Weights of a small mixture-of-experts language model, trained from scratch on English Wikipedia.
Size: 9 layers, vocabulary 5694, 14.9M parameters.
Experts: 16 experts in each of 4 layers, 320 SwiGLU neurons an expert, 1 pick a token, a sigmoid router.
Training: a variant of Adam for the experts, 458M tokens, 6981 steps.
Below are experts of layer 5 (counted from 0) of a mixture-of-experts language model. Rows are named gate (a neuron's input weights, with its number), up (a neuron's input weights, with its number), down (a neuron's output weights, with its number) and show model dimensions 0-191. Each number is 128 + 24 x the weight over its row's rms, rounded and kept within 0 to 255. Numbers have three digits each.
Before each expert's rows: "raises" lists some tokens whose logits its average output raises strongly, later layers aside. This comes from a sample of Wikipedia text that the model never trained on.

# expert 14
raises: "ug", "u", "ur", "ar", "in", "av"
gate18:123106187116148110125137152109138127135062100143122090162195112132105101125119111133119163107156130112096127131142100104137112176092118132136102129114132170102116152112114135137178105107118095176117121165131149097131134134091149118112171125141103156125136140139136125091133083167120086108120126129119114185136153159131139140119105138125137112101138172160145110171135115102156102054133159110139103094112118105169128124128154132082141114137131143133121142099136121135143114110128144155126173137143157098087156136115134145100082124142084134104129092111125162107159107104148086127
up18:112103115117127107102111167160082105183133064108124125165123155154147095120122130122114144110080121159109061158101122107101139156129138114177122089175157160119142132107156116107168106125138144157132119151128109119105097131147133119140122107080144096142122127081098164141113080131147142129153123140163116151137178125142140154167127116151116107121163122159110134153145162141137132122086159149140069071122123138152161094167098126120150124124129139135119182128133095156146115171130115119081124122119112139131132175116126105130127112107122140145112160147131161108111106142150132139
down18:140092148122142121101115125167112120095102113108111174120153121151117082159120150139106121137091119029152099131156127154138117160170129128131139137088148153143124162160145119116166109066176121117097137138133153086152131161115135117117118109131158156133146115118141152072128113117117123127113121177130120132156107192136133124131096122083155102105098130141117170136119104140136150155175084118149129123100117135125133112121134115140142108140072134165144140140123121160110127146108073116146139168107099105126144157128156105124098164134121133095138130154162134115111128100168160127
gate19:170099129103113175089139141117093144100155126159147171151137142144127119102141114158097161155117149166112133086163138129112170151106103152132126117158117169084135149146123141124151142109114111108140076178131151137088120122135140122133090154159086123121150144161148140122148181151158110114178137134135100149133130096081169127099124081072104158097150166106134152102135119062114108132090126172111126120114134113105139114124134124124140132112116139134112091139150159140130140136141122115090136083108143177145157126127124123139152126118119139114151122143146134207125161132121123144
up19:143105161104164176156140093150104117095145151136163131106082102131137139139094162152151151105131075152078117124127074174105141149119141122132100158136161176145123184161116178123153150138169070139129146126129124150191153167123122121107114138144157143116132139102125168144094151130112107063146143147143147121160104152144147130126133135136147126105140173150118116113118103110115119134143113115152145178158124109115141119127134153146102150175107130151102130131143126141140149145127169116142135088090140112156141069123120171133103163146162112137129129130127169112133140127125133127
down19:123085173143120145155157156087148126146130141141108155148165142139129175102139099133137084098129122114113137109137124134130172162174128186089141082143123092092162098116178171125096139110142100151099105137132145126100149112077143142150155171151146087113134104070135146102125099103117108142116127116137137168119170160129131127184121133070131088120121113127162095146164130158109123161115145143128124126170142135128160145132122098132121119139137130149130146120115116100136152112165137159115147144120129169133087133132144136128102124150156094099124124138108064144140113151144153148
gate20:122127109124096147100109139104121125125147128127153134091131152109120141138136124129117166130147114138100129111125088164185125172103126137101112155108150133166140097153140091128103136085119135125100158106141175164158123127137075119116152128096116129095070103162158112145144113101157125099166115136117121115123105115061113129109097138147149120124109120126095093151132074109119109093145134127120106141110061114144152123113146095179138163139072113081108128129136132119136143109129100119062138133131149116126142138101136110060112100108124108107137122140168139142130135177129080118
up20:143110114171119157101134097156149134172160161182125110121160121109129128078113131121142121152145152097126082070135090100090119125120153132112130106136132135116150134093148114116089144136116166137099131154124104114111110138136102153157120120135118119148180150122135118151119147113154180161108110110110120142152147103132128126139128080087114107060111129168118117094133151070145130144099123112126144155151156083141066166181133146156103153148167141123124135142118121141123134122118098112115110166154134164106136163095129130151139117152148084160129124119122096115116107082107157162
down20:116091124138140146108111113100121131103117113134159129089162133180107108121129107131108129130067183146143070108161119081135087154112126162175124105123098063114098111092164153122144151156154142140115109145143100145156111134116094112093135151118138120148147140129084178142134130162142166115135158138113140089081152102168151143131120139079138117092124110094103162128154141128089122135152151119112141133091140127157135138101109148139114135117160106134127158132153125147159131140129122163135125102143076143164122166144114111117126174115099099116108128089123149123122111118108186130

# expert 9
raises: "en", "u", "i"
gate10:125107121154140133126103128141154122095176137158120088147146140168155114071155117138165126123121134153113133151089119139149090118140123144103150115152107125126130132129122138120166095073179162118141192083148085142155172167140106156139118163134115124133121161108075070172108118112124124096136120107131138123085116122125119161140088120129110137116153161109149153141130106180090150100069148112125110136141133145146155147166152106127108130120118113136115096118133139109131126150114137145107121150139103116118147135149140066106097161159153173131119142117151145131115062116141142117
up10:124111163155136120092121144150104083154118099084113140168168174103107144136151118107129130153147150094173115137066141147150084108095155102147175106172170151155147101114121156116189124136091094117096146145114104144099098110127116155090096137129096154113111134115137142135127112149130126151100126117132114127095113124122119114103160098128135123129107111131142110137084125126135108160126127146159096095126134140133153142120130139121151144132152164128091153102141146118120135101119058112116171134137112152103134131075115093096084138099095110067122162143136113163141160146115110121
down10:119128142135153150148111138128150120110109122139179163160139131150135132105130124132136167139193128121134143134147111181121129077122112117116145139098153143166145186067157068172162166163210139121137095127141115114150146124117122177122123155158116113090156094086096146110128132125111133112140160168115126120126138131159117152130104119116138111119080142164143134122140135133105152091132156137131140113131130139121110124158108174140155136147132153137130119141126142155066111125139088106134116098165110118152152149166119100118165108142120113131089115153140168116168116149121147172
gate11:145125114090108106164150140105149088103134119149130123129128118148088124153118087085133129096118149086122117107131143127149100132066133160148096154185135144072136100093097125097123129127134083131090167168115089098137143126107157128103112101141093161138129138138150146136151136110129092163114114113085124158136119122160137073142103123138091108147124149132148127150158113135126107116128114136116126151141066164185164102154105112144111187120170125127159108081121093101125134135157132125114160113147085138148144101127140138125116111153100145139126135118104073144152132123107148151
up11:090128127117116124168143109090104122065101155166125130139122149144077109120090099129124128159123178121100114093106203129103114165172120148130131131164084169069165129144113091140164123140155129105158128136124146132124150088137126127149142125149093146166128131139129102122147111107165132164131153136157122186092126154114098123162117144103137173115178122121140118136146121154134126151134140088116152115141137129123143108112168104099137145140148154097137133130113086122093130119133129107115146131108117148092121122080139096139092101150095103152126154087093140138124105128106160096
down11:104104101113121149119074133158119130159106144184149135093116160134196157128138161127133147141102145154151094139086143191108098166130115164102124122081123150145141161138168114155127125129108133130122110090156113149162150109089153135121172145143116172103160102131109129112095128187191200158100137131133096117129140140148114120100128118114108109183109132114120124123127127161136171142152119106149152096129137084108132154135123146103143121142107158149120124155152152134111135147106133146094125126121154144138128139131167108084125119117119093131130149152123121090134124131121169157
gate12:103124145089143100076130118164143160173132103115150114137129133150116143134132105092102130127104110150161137148119139125148148136117129087136140119115152113120136167179178152100149134102137149109147168101168167149101121105107107141104104064102081126090135154089133114150115091103154091096070108115164113148147124125157102156089121096147117079117133122147078093162116110095122122114138148139107138112118117118151106111085088140118108125158099130118134161169107140096099108135157100126175107133151133177148140149127140125151137101140139164119127155120154135085125130119142119124
up12:136103118144105122142113133161161122128097117128143091120174116115113120112084117140139140075163157102130152113122063105106098121094113173079109127110119124117116111122124129160153144150106115142127140099141105122122119151106162114132156110113145142114136087135112145146098138144103084123128115167094111117114135153049153097138100142121129154102120177166152140116159122087130116149142120162183116077117137143115077129163169109111144090102152112148135109091099112125132128099129113142080125136117108159147148098125115140150130125142161128150091083100116072114142094113108106128
down12:130160110156145161143132146148144140128105072078120129086102148155169107125120117068130107149139104111097104063136157112127104116125170142063102120086156149108121120077103169134117112101146125108089124126145145117149132114149125099133141149156139129140143140143157175134106115124110127121125164129159136126107137079152142169097139117125134136126134103116137146126128115145063071104122164161089130161167175134116107082163139133147145150170147160148121140105103120150138129161109138132131144134147144114127136145156157145123094125134133149124127130111148089122110095097074144136

# expert 0
raises: " in", " to", " and", " on", " by", " for"
gate6:104122103103110165105132130154178109118145186107119149127120109155149145135108131122141144126145136127096093107118171100161137126093107117143176149109137106138141078112146104082134130115119120134133163110103109137101151139138141179142107086127092183101133133131134164113145131149131147114108127120144112094202088109074121111111101132086110093079108121141115149091130127137113135162116084130101157143102149097111131114091101135097191137133130113149137164119132126107154108146115129127128121137139150113144091122073131098159117141116121158150122123066151141123175140143112100121
up6:160146105094098179130117151148147106111126103113173080160121133125157107131101134113111152110126134095144178149181094156148141185123164118136159150164143173111122113113122131112123131139111138095146123114102130099113132130088193136165105139151136107113121146118117142166137143142114104111112119116102144130150121135136148133096156138089101123148168142113162151124147133082168058128123139088121156117134135123119147158084104167114144098083177133096099103114136138162138161089111124121097075127125179142099143113139094133130153101137131114144137162138133136127129129143109100115
down6:082118095141176123096162099107131130111151123083093150098119108151134146145132147104114183115109142163090100140116174122148097115141105121153132173124125122124101144142107091137141136132130132129124133112094109165153152089136116141130109139163152142145152095126122095136142126141121084117135141138147102173149099156131120103133111174132092155076136133109124111131192133125136134096117134103120126117132119069117152102123108115117197125127116110118112134116145088141106123156094130187127153148154117076153110135086154158111126165127152088144153092191112134109125130125118102152
gate7:119129153101147119104124144145136113130102123126119131129124131161082120138103078130137160118113099133133088121186117114145106117141114146133146151111145125144154110138113121097149106123161174133177117108137140120141096160113171181123147120160097132131143127133086168145117146136086152137151118122137155136134136151157148114052172144151099140156126127132093145076102109134157099107141138141131110097157120138165162085137115168157143125117122142108120135117125114150160163139082200175145124131152161145121154130136115116194122168134127127102105102097102139137063139140143124131
up7:116163132106150129089163103102088099160106170173108103111119130161114102071115098090093125160106133158113119093091135150153109115152144096133166116085155139128145117108120083146093146159136113091128131136113121115139153133121097121122131120108153101152093171133131132127128094175141124083096130115148130117133125091130103134133142138161136201151092130118151128138130153166128094141124145146154131161155087132116178141129102135141140110109123140149133118151124123143117137140156133130137131064149137077171147154127095136095119125098184096123134110153117108116138117113100117185
down7:096146130167152137117146134128100117133120135126132126147146144131078138138097121118120068140141153148108111133131115140102107118062125120134149110145142109087110141118084111061162105107145098118142136103124159142129088130121125165094175136121097112144120131146132138127135150116131133133141085140108085121087193160115130144096081143128099128129158100165106127123100172173132144125165118143124110104120091116120166105120137129161093147111163125155124127126120122100119170128091181133132078144136155116105154169142110142188153119131105091107133104128106142149081131118126101083
gate8:136150157156156129129169119073139171153165135120095127103159160119123139121108156136104136128139135126125124126109117137132103106093110162117102140102133086169131169146118158155147141103109118127122151103126104149114153105097116116129159129134094103115123142093110114129128201093146137153100148075143050154126103168098147135133082118091066108104109143101156135152137159125159134116134148133131127143126151132098121133097125125116168083094165090125123138161156130099121087111160098099128107130091125100139118106141160131151175129135131127123093126105128154126140124116169107086
up8:107105118160153077128099130103156126126141152126147113129144155147163134129111125111131112154157170097096127121139132142115135157104135128079159113080140125109127134099084159223108120110169119098137114098138153072169114150109146091136122166117131125155120107147140137145152112125132080140117145091175110171130133123148119150120182150180121132119149118112115115094101125096125107133171107151117078125148117106115132135155150087135124117125144154180090102097123157118159108101170140126154148104143115095087128138130151126124143144113150098124176096099127117127126125125132111142
down8:147123140119123135105119166183122176129103106131163147102137126135154106136136109133104175102113096122124100148111101141097129162126144124147108152098103179169165061107120107120103136147161148163148168154122107160150171185110120145122098164167140133088162161106126109136155116135114123110149132153127125068129130118140173112174142130097128100154146110129137145144115162177086127135099146098148138121103129103122119128153084151101114114171123184099157117128108130153116131143118136081124156117144146134154121124124128139145103124153130141088140173133164138107147129143136158149

# expert 5
raises: "av", "ud", "ib", "as", "i"
gate7:121143127117141104135148132120186127129148105125164120082136100145132099077122116086140130128140122151097144086125155177136116121120132148119137108095111164109175100161109092165136142144121133111093147119106096102141074093145102144108139155131146175148139131103167152109112174140158116125137123173152139123096116154076132154121127160120139122147177109112098162099161151142125114134111144140104132125164089111130116128172142194127118090170130135113136141125118106103112135163103164123124132114124138133118129148164178119149057130147129140131152160107127133118136135082079135131
up7:120156130126082119154124149159166111122116127110080128096123167145132123130162110049142171149151091136114145119140126145104119142162126130189119128132116150122107146118109145129122156148169129125143119154118112146083123154172157104108140122158092156106158121110076139156129130102111150104116112094158088122125157151093157115120105126093178126118111144128108176144099108089129121148154097123140098136141157124170158156125137086151109138163160127171095160109144114126123137142142116182116149116132142134102141138116128095131133111105118063132168127115125106118083122163166141138
down7:116101136137121082147137131137113118097110150092126167112125118127141107134135155156076129145134107139122129108095149115122132168119107152180147096132106142108123143129131093116117076141094127120182120156095094119108070152134119136146132127129142185133149137093130114129147143120112113090117125105101106140146081125130147070157128153160128148110116117110098127058145160135087100131131143086162146112171157106155146095106173137140142101145105140144154163123161111154126158155132115163127153130085161130119153119143072132146113114176126111094172112103154135114095151139126141149
gate8:135102141097139158083118096131145138140146151143159107104143123112136100148128159139134150100121113133106152114135112137088155113112144100059156091176135117126113084083098124162107134084081143140149116130147104131150141142140131148103105123127145148182180136094151084099090113152121125107161135121156143144144134085116134124105086137146145113095129087131107084121103127103114127118172148124126143104070118120120136091161125143134123167122143122113117140124157141134148128157128162153145060166126126147140144149146118100104144163106099102118102105137102102099107113102139076167
up8:130155114139113120170149138086134119128126146123113102102096086148127126146171136118130120153114113163090112097104143141099080136183165124148137117131100136135151145141119129107144090132134127125112125179125154125127110175117128087126131135132147123121144131145100157112136175117162124123110091118210146140134151140176109147122134193152127137144193154106146143134165105159108142105097107120103127157141141141121129065129148156161149149117128124122103087136104105152169133157140130162108111130095176159103128132103145109129138125127110133124124130127138178057112092144096110133
down8:135105110178131110110082124088169139154097113067107143159152079116112125145130083105142138088171087138114134161144083145100102120118120144099090118142135157152156110126165137108099148131140138122130139124099146147105137111124140191118124141161137118069117140143135125125096145150135151102121142115154110134166101141113165131123124147124095137155129104109095111101142162172136102123139151097116113126099127120136144110089116132101157108131115141106087131130099105123136132156126111155123101090162101105096162140111164091162124070102097144079117100118133130138154095104139120175
gate9:113084084120115105126126111147107126130105138165171097151143134160136138160166089144086122155135136141138122104127163119109155145129138155112162110124134106115139111136137103122144120122116100123135133155144122115122155164135139175150109110121153117106117136142091138099155133149153106141092107127080129154139113131182111083171142136122139178123168115115103112111127116118147142127140111145087101126167098127136172094152096169138129132086106122148195137108123079154118137128137143100109090170116113119101130157113091122097115189118167141080138179143123103074110105156112119149
up9:120111101139184159134121132155126100151122123119104128113126111131156151139158170133144142146121086093149139168127160147113133127149142140199153182109150104122090147096126108127075132137166124126162122110119155146138115124149091100158082152112107182137127110093126158133119119107135128165123102112161118093108102133102137150153118123087126119087159113135147123115096122124151089152152140118152098134143157119169147158096167110141106182156151140135120152144096123115141092109108139137148072146135177116168121138150154145163098122161121086126140139111155135122158137142142129076
down9:156084109136138139114097133124118133108141129119078071165105136074112180137132081100120094133163128146123136155145121101137093130135170142209156108105139135139153163163134135139114146122107149175140136140139114134151122139142139108139128132091150168130115119172156131141116149156135102085148152170144164114134114102136116091142126103119091113075151144121138095136138135083129106140114139166111139092147107108113144122086120131149130108150153131116141067150125144122152103160120101163140127117098147113097119117170150171115143149165161154152135145126080134138098117161134104133

# expert 2
raises: "6", "8", "-", "7", "4", ","
gate31:158137126132173146121133108150102122113080092127148140119121109143081107142104122148084138100147130108142116097090076116159107132077173123115145116099123126112112133134140138108124144119083138098114122120136118105133160160141146085170131124100083098127130126146190156165153121096162146118169108113141080145118119140143144117145147142133159118131132125134107096139114172130126098147146103122084117144139087098133106130099143107139147101115139093143052112099136100064129135150149152111142093134130142123154121069078126149150136138157123153109096140131106147105109146079127139128
up31:099126157138141134165111119120134129131158083189098135094167117128123118137107119171113126128118103108105133109176118116103093130116137149119104088104203164154129122139120091063103162130113148130154105126116117097163123124156113090141148140139128063093134094165124124115122130172156141102107091135140130148109139154162120114130096084149098139145134176147128156132118135126126154142109088136126114111139112126120147149161145132113145157105112164096119148137106137107107156127140145149110098114156127155148107135137087097148127110113126167121163106102093162160138113063168139128
down31:122147106139106095142147145151135132147081138171146175150110177154110140122122126144095074151134158097103140166123130141162171142145132165147089137137130107126104126148164131157087123102182141175098137129148147077123112141116151111107111148126163142124153127103116138135153126145114091159112139096158130118087183149136125127109109108121169123115137130131129104145150149118122106146148132124159129131144107123137141170167131162118107124132138117138198107153112145174151122157123119107126150130151108110138095110127128184131132173148105076074127089084111106118150125125129173098
gate32:163119135131103114146152131110153139118109087118127091134132139100109110135142082110114104146149154151145165100118127124109087165134089132132162137100099183131128170139149148121182159128110111115108082136114132151138111073146098129136148079104096112147137130082105107108142124107160117167102183144122106123170179137116095148112100109121144120158099103147141132143093161120133117096118157124111124147114128107173173129083148154131132119113122094128084136119107110135159089147110133122124164144130135110136120157147148123154079093089109142119112141127097142107074132135147129069
up32:125123171121148136120066123176124155121132142130132164165093109122123153077153157139147134119134115129157133119130118094168086131116121124122133111144105127127140150113115146162087135110125078136163126082142099113142124171121143122125137090124118100126112131085151167129090130100150123141087115130170135138127115136129136135099138118154102095124098132131122142152110137142127125148133111102116098165157118096182105137092133162148115091124131113135096107120095131108098120083125137126108132142118126158138127129107183124078096131071156095126114133218088097155139191128120135097
down32:151137075154117177104151156174123175128131156120090138176148132136123129143124139132118116137131177086107130104142132161111128085131161153112118137093117104135126164114105156111083139117076172149136178129124137118121166083140161147129128109149119109123079120166167111158132191198137158156148166147143104097120083149126083125124130092111150128141130132119117142126148107117115131135124112166162101115135131139097112144096142158138121106135119105131086134129146109115144132166117141145181175117137123148107140126107086114115132103117110121093148141095143155135161126118106127113
gate33:119127115175082168145102113074107150089121132116128137141153121159105088153123144071116122175107071134094119127123126080132166143105136092128097109099121134134143154147181104155152162164112136123129173135159127122132129127097123153094137123112105155154148124151144161133125149077135094111135104150131142118121130143184137093136121162142127085096091088148119109124095103098120129114113132135171131132124095156135140118111137105136137166125105132139131086096136120117077123098126113142126129140129132161123171110131140167171080136143106114119111149104087116116077137111108128165
up33:121110111136114146109122115121126118116112129119131093117170114110110092140123132117102134150149108119133096103119133091136090125103135110138114116137117163164186128190143139111153160116141138119124171136142136135119088106137132163109175170134099096137136089131156136128157121116210061130127107131104138123099143105151092115104133144124132080087063138120118136154114127081169093104117129128133132151117093127136104123126169109115152159129134151181101114123113122134103123117125103120099151108113143174155165157146120088176106113149130136166091127163110081124122159112135106148
down33:111135126167142133135156131142168150144168121135133107105151160108166119106142094189147136121104128124090172136105139142108124117127108104136124101158122089169152141139094135114098165105160081126116123110118126111156109095133185154131152138128109121075117122187110161178147121094118150122125202154139156117112146116159105149133158140130130114145103168123116139159159097145169151083125158109149154102109123128142080155115111105125130148138086119145122148095147131132130126095174119066121109151143105121133133142159128142133087103154115090141109118138162128131151149131148145130

# expert 13
raises: "ing", "ed", "s", "as"
gate6:147154130114116068139111131079112108124124105138081138104137143176116132112128155140136096151172121098131182126150127128148089134099175164109106154114116110121115112162094131101125101144142105116107104171096117101128111069127184145121137078090156124123088112107103105166109119137146126129148070111103094122101114127147111148126093128156134156128150136131135114146134160109161110128132153113144131141154084160080121109162129142152134114125152124135153127166138149088092163143132168134090106088151141129132144121144102102083136150142114170103101134146132101166138117163114136124
up6:142143142095139120124176122133132126100144134092081143119120124126143170115141140144161140096093092138128093110119109179118094095132155158117104113104112097120109129122113110143124117088107129113115114118086102139126111074156173132126144091098136091143102160124123131125150130106147196109139119099143126155095081131073098109115174102177114136110101142165146182141120123178146144131138135104139096099098141136165101124119168145122136139124106148136176153132075155083142113123107155079137071132141138143134106121141113108119122139147112134119122131152103133138165106144130090124
down6:183103158091139095153143104092128126116168113125146176120093123132153097086118114101151125139123132135128131114169178151106120087182138090090153103110179131131125116129116105169124103146150123127096108098097106107120077124129147167111141111097086094109120151117089123127152113093149150147149143146112147128121122158146170152140129126128129104146088141137124149150145111112091164115159140125151156101122157112095107091164144129136145117105155156104136079144059143125124163165117111149119107142115106124133151115162121063114138114149138131141079118156130098126125128107125118125
gate7:134158155138130149147140079108093124118112079140110160120112178153142145101118138126137147162115084137116103122121108132140156126151151115143156131129141168110133081134131131109134099128106124132089155175124145153158126082120132168121148077116153159095121131129126151100165128125173141102136160109098142092130115113125186121174112120177119151132104160162170123112135146151116133173153152180154111117066135123123136131126113144152128117157134153111159148138104121122132146112149142125155145123115210131158114134110126088156166120146118106132140104121125126116108099135103079184
up7:163115167133114123086142162171155123115151120129126112111152156083106131105152120147160140166122118105139152116201122160128152131112169108131086137119120097088142092190158162162144075105184132120124143125120116108109089158142116132135154158143100134092151144146105124141137100102093162110150137136164123126146124124104101099118166129101114106155094126139143133108157151162101118157187170094133126098105139131126139123171150149138096090098124162127127165101125148153109103132117098134112141123136148140135141144111109146092105171130154120109164132139164132159090141140123123120
down7:157123123099169063094103154134140147090169169101086183121131100124129142131149180151137094122106163131108087133091093131128090138133152112121130128150142163134085117129155134114140137147128130117134124155137117169141129102096106135136128144120102185111111127130091120142123141165103157079125132135155098116154114167082087110128105153107083131081126131160108100137106133170119156124097150132151100137112120123141117135133146130112138091145139111137172175138157106129103188172148137086155103118110122142156136107113135108142121139109110088094147138103136122117161122115153157130
gate8:138095148131120139084117126182130123187121088135084114097111141123119124182130085129097115161103127159143119142145133126150149142102123121183097150160150118118115184144096125135129151108135147115122150120106149125129148106134124156117139124141153164144140141143118125097191165168169108094131117153128058150161084161142118143112147075143176075095117156158100111118134107144142126118156094149126182141123165154166099116122130093128152153134158117122116146119115107095148097107125158115109113153103152129093128123119153129092116141163122128130111104114132125140118143121152141097
up8:056144160092125148156118127150121140149120129122136100116120131138161153130157130121129103106133070121160152118115080145114120109131136103112112080128089106099138086161162131113134140109124125144119142136165089163111092164130141140137129101158165099115134103145140107104107118149131119100185134115139099102114098126134109093155147141118105097112117131123072141152100139108081108115152117111107152146134104125132163123090140184153135184115143134118086144122132113165164154132119155125131125110112122115116117141148091082186105097124068137084107108152145159125175129136141126123
down8:171134141097099121123132147119093085084133092146127155106129128084100106165179147153105130159133136159178100139154137115125141127093156130087166179124153144139115135144108165127149129145145095117124138151125136112117161124171110138124096137152141125085170103103090115125122145126097152106125131184107155136127127083144131127178129119144110148116150150129158153102173115142130137121109168092128078131089115107158140089127086121183105139113108132105163176142138090133120154104110162107101137109155105121095153160123117103100103080109139138120148128111116120129150103134114151120

# expert 3
raises: "in", "i", "u", "as", "p", "a"
gate9:109144143143136093087135110151125105135112087128187139136140135102113106184148123133133150133112173143125106109102125130171123117146134113136108128130123142113148120161118119101137153121155090151095197168135159085111123156113127106145126136123136093145099107122090116127094110118170111106125145128123119139119164126102152138154155139088114113094120122106143159129137132136148166117111106165117153156170039087133115127109108147119133151094145153150174152136130145134106114159141152128087095149170140133143141130127119076098136094133124142096149139154150128152081120115194089140
up9:114110093100170103141122089114143122108197160126124129130143129153127121081121097137119108085131097134133155132091124130159151131088158128140131139123105106182078141151150120147162143133157135132129116098105117142145111082083150123129094111142127168153142143161116107155125072143161103193104111183121133133094165148148116153135146163137107111108118118127119112118145132128114130149150149118109151118104138072135137091107126192113112159132122141135117148145121161143144145102144119174136139134090145080147157118114103129101092181156113089155114144119130111113141127138107082133
down9:098125101128161108104119166134124096132145144116127130085117123097096111142124096171103096167111131080141134115140096096165119109115155120093162149128134169128111135120148114152109179146139095134119113124171101133115124148118137102153139094161119132156095176176124102101164136121111106129110148129078136142139130135094133089129133172164175135120128160122118182133099084102085142141144185114127127129105135120166121147152108147108131131153154074126156098134080163141128164111119154130130146095141123138132125121150086103144132114094146125136093118142099116098182153130130128088
gate10:125123119066138124112150156156131119131128151137160069140123162135145159138138116102117155082106161088118102114119138140131154125137097149144159104166130110122136152113156104065128163129097104135122127153127100126151169155133089135121100139107115105125153158113130084085136126111160119111150104128167161142111125119083126133144110126132105104142098141139104079099131167087113123137097076112120135102105147119147082167121188134090103121120117134150153152098090123152110115141168083078138149114158120110149128112166182105128122105128131147142121085128121158144106132153104119145
up10:143135156150135127139139159124179153137142088082134108154141102114180134122128123104139148124128121116141088113123102157096153122105141153102130151133130086140131100150130176136139110096171176107158127128118121162083152109144149087128128100106116136109148159117134150135102132112146112108124131156104088161106111079116115120147108121157096168129143135109137196077103106098124111136152166140134140116096113138138174115134149159149128110098126101141149119137142084114145085108121164135075124153134202126146122164120162126127107108113154137086153153138110119114150152114178109158
down10:120125163112130113115131142118081171177118165089144130131124075127102141082135119165149098122125156115103138163115114089102116130073123145113110136111126145129141134111133138132101097136122122112143163128162151137093098124076098132150150094123118160130141147125106102128126137153101159102161105162159101125118134117145114074129133115170125125109091117093113117129134088113116096064096090102155119181132135186154104110157143148133125117117155130159140093117127128175110129130117079100146188103138147118105111130086144182119123114158115121116116141133100100130093104150131133111
gate11:101140136136138118134118109137106161081113124073145104142142131123070095161108123141105121151114092168168128095113153115079153114135128159125098100142079128131123110161113172131152115150085100147117149089125108156158097083117154129129123138102122116125092121130154139189143097106103116137108142106132119182133137138131146134181130124063126127119164127106119142139110142132151158099148130141120139120146127128144134116105132141115090164120120099125119135101128138099143137139124094096109122115126137154181149097140109129127162139113125178093118182152181100121138071183133140106
up11:141135122122104139157151098140119160121161119166112139162145149125121157127139124106112129112128092104117116138151134108157130125088123152153123124149116166120160071113155157119157101119136131138158149070122116126132098106095163104169102116084085105156124152096141100109147106108114117187134115120140117115140106105113179153141156137156102105120165130100113101158120130127133127148103146125112134107105094128093151149125124140179139146061116099159179140094151110123130146127147092126110106161058082102116138159160145141169075119151151120145144115125151127146160138128157135159
down11:106108156152084159129103100127074166140140100151125095132116191128178159130153131159137103134134116111142143094156083160100141139114137138081138081173118097116099131134134122146109122131106099149118154113136135105109091143161143177121116097067160120101137118178115136175157133163182126138113129103121108088111122111131152134126112164111169139148123121084091132091134123136147146117120141130120127119137171148140120131103112148111133140132151108121187115138133154107119131117130163121161098131140114173088141136132077118178146104144150142138116143118132085140127134134157094113